Experts of a small language model.
Experts: 128 experts in each of 10 layers, 64 SwiGLU neurons an expert, 4 picks a token, 64 empty slots to pick.
Below are experts of layer 6 (counted from 0) of a mixture-of-experts language model. Rows are named router (the router's row for the expert), gate (a neuron's input weights, with its number), up (a neuron's input weights, with its number) and show model dimensions 0-191. Each number is 500 + 50 x the weight over its row's rms, rounded and kept within 0 to 999. Numbers have three digits each.
Before each expert's rows: a language model's description of what the expert responds to; "gets" lists some tokens that make up at least twice as much of what it gets as of all text. This comes from a sample of Wikipedia text that the model never trained on. Tokens count by the router's weight.

# expert 59
Description: Word endings in taxonomic names and foreign titles, like -idae, -ensis, -ata, and German -en, -hen in citations.
gets: "us", "a", "is", "ia", "i", "\""
router:401539553471519491507536353569467472508438529448500464478457531583501462514476491487466493518463446472566435399520491483487467587482429551470488551596465462537488468473535438534501467519394418478455510542557586480463514462498462507479556459540473519471506520639470548426517434547446462634456515471535583530489436452592501490442408509465548465522503577457519451459534558482597494589498523486478529519563527479501488517427600565588588412506530572583511537417500474420492554614448584543567505476507550421498494531493545450528539546584423494502467493544569458455557508494484534515
gate0:466524478512515471392488512512492475519511532430454459539441485509465600572413510517479529400500553593444465531535440469500527560488439535579453530380495527554587463521422403561538406527450462547393520501522549438531498451585514539528490560527516419429463518566517575523482479479524462547522576417436564474447473428554571555470539434503595528521552480506520574557543509489520485526509567511458561504584568484464508529521524422506650464534497546509463431499436504470524552532468480518521443605494466562495426558458612503592534483522419474505502547467511513439631486543476473556
up0:518518484499515421521529489474444514430478521510505469402529519516536364495514531501479456480541382515632427460553539529450611463457530506468538437546547460518523458527534516477523578449453450500474508488493621393466536454499554510478592574519509581459466546538431488509388503545581378528456494456522522499543485541504450492446480482583522552586442608447500583450507518463520452535532503542522553439487582430428548527404429497571607536545493517399495502435480579507527529477513497506537511497446562422587510478533522470558623513440453463481448528570448474522498496444454442520

# expert 13
Description: Accented letters and inner syllables of non-English proper names and place names, such as ä in Strängnäs, á in Ólafr, ke in Kierkegaard.
gets: "é", "he", "á", "ie", "ou", "u"
router:476520465528414440517562443476390590487506608486549455526484491456517536504418530596499525514475415505575453458558423517482515455547372540542470498504510481517445530422516478508566440524469471496424502574542587511437546446594520513430443484479470556503429458523410389547543482537475455577558530540436572542567550447484576415435450506418554475432556422540438480468600458456548492509474553497518438561578465406468549562491511474453509508491501516476532460488532475459450500483476544589478461561445456421499411488511566509481446513497461507556507487521578608502556520416481597546
gate1:617512538442438538484394466436466522498443531487512580449568506556434505543485477508486499536502505446410488558625493454440504482562351598606507504479541539597478486460521460581542464468489557562513471552480512418593492466482493513502602470541442426439364449526521445454509475485446494552434502526458498508504540482497465527555496600592517523472509526529531537563502560496448528569547528477526521497520542548528574586538642609558451454438515525481526481369473513557469462510549463518533430537503487497513509501497574509500518540515477513605618447451454483450475554499459471504
up1:453634474496512395443380430512439523452496511480447506455403527434592502497376502500518551378540540517562472426470543591536487586482456494520482517571491549502493427443455498561482431457558517554487446580521590420473505540498473453469514481431491505439485575490560513547538546496590502494515468509536524482588383567466513514471521384484506474441600548548483477441492533510527565493513476523519548493406581425509558527443552415502442523389482522500535506461560505519486438507583512481390417477475423507547466560494438538484508519461517481484551555476428545574493464499448470547

# expert 53
Description: Inner word pieces ending in t, d or r after a first letter, like h-omet-own, s-out-heastern, anth-rop-ology, vol-unt-ary.
gets: "t", "at", "et", "ar", "ot", "ad"
router:451482533456545596455507546473465484528519496519487509533474479532523609502527423614470588580458457486479507500412459458512585454571524543430557459472415524545565552447472490527586436355421491511426570542486446508459602454573532456503549580488562528563561583506535533468562465479495477498518583464527516525503454468585596438475480481504531452520502514524507455511485477462577514592540445473517445472525532475475460469512527560398573452439536522574507471453527520496594457566531565522491427633579550461537526614503545542485503533421449377498557520520537542554527518539500510558
gate0:452464483467554554410488492495477481455541437423580464517588409503431548480465406568501475535476459555495492532464502486558537471506425438505429475440455481456481600509450455562460510448462497515484442536534493408444418532510519474541555476521569469483565506415460517487498522521463499429558485490463476482559443480493571445501503562443313458552411507547475540499469566462537439537533500583519480529513477465374402540486552445513446455514439463545501584445464558463577459580409517446526578513518513410547573463526456526427551493448451401521515501487516590533552385544503434551
up0:418454628532486503502578473507517528487490495486530497457551533472547596505440459535451529613415465520506509447473466529490513401544584506466488488409477545493564510503519553517494521537500452449418485511548529442489483499466545444492529441450443529493543533538481486472462439438469504418464458408465429524437436499411451489507487467546522465563448509548518558589497562525521493523382343542542452450460458364536448538485575582455518454464543527517573493492622524464588464467580385506593464586527516515481491605570593516524562481556578472485423522556504525541465513508539525483

# expert 55
Description: Nouns like part, List, Member, Secretary, No. after the or a table bar, notably as part of, plus spaces.
gets: " ", " part", "In", " List", " on", " No."
router:396594470455447498450526467518472464543531537523557430506468449541482525536593465529463449550447458473554466424449437461432461521538447539495561499543478441449467556479530454543553380421455470520437502569545440583499556472558494550465519519541492627542399567525454539468555461561444512506527369501577549550500386433522569465469447433426553440506484552544465473486540509483549530564541451530535458562541444458442497440477562486558520510467531576506479413459530434501443550535464543443422445533530489433542454585520538523543478509557527516614409543556536526539548554483566570550
gate0:566504524480549419572477490478443549504494528496368494524480526490525595542397459489514528491529506559438489585457452426452407478580555556540462524502521479560579490642474544486541449419495482416431455572551446493546497476486536445513485462433564498523513449523506416440601527421465560479480547506455458461550509382483467513535526503555572534592554565517487473585444540531514516491521518515396518573445477495491576586465508443509451635559487466427536494481567364443563488478534445518470532544548521548515547453495508495434535533597477535479511381494475462462531504511496430542
up0:506445486539479494512471575514457430500500504509521503452393535442515484526602414539553539540408462523503466431537566399487525555477467433407469622378510443519453517522426536455546521615578491479485489469566570522471473512543466569450516424512437526521515562462531639504527468465535471552493492535456470523515503465502524444508485545571560512517587508471499452546539431449430570443489468563531460455437456435560436569421497533479603569494542572563518486447446526538540477592509500448445540561478464492441506498590582465492577505523490490568473532520591567439528461478374512421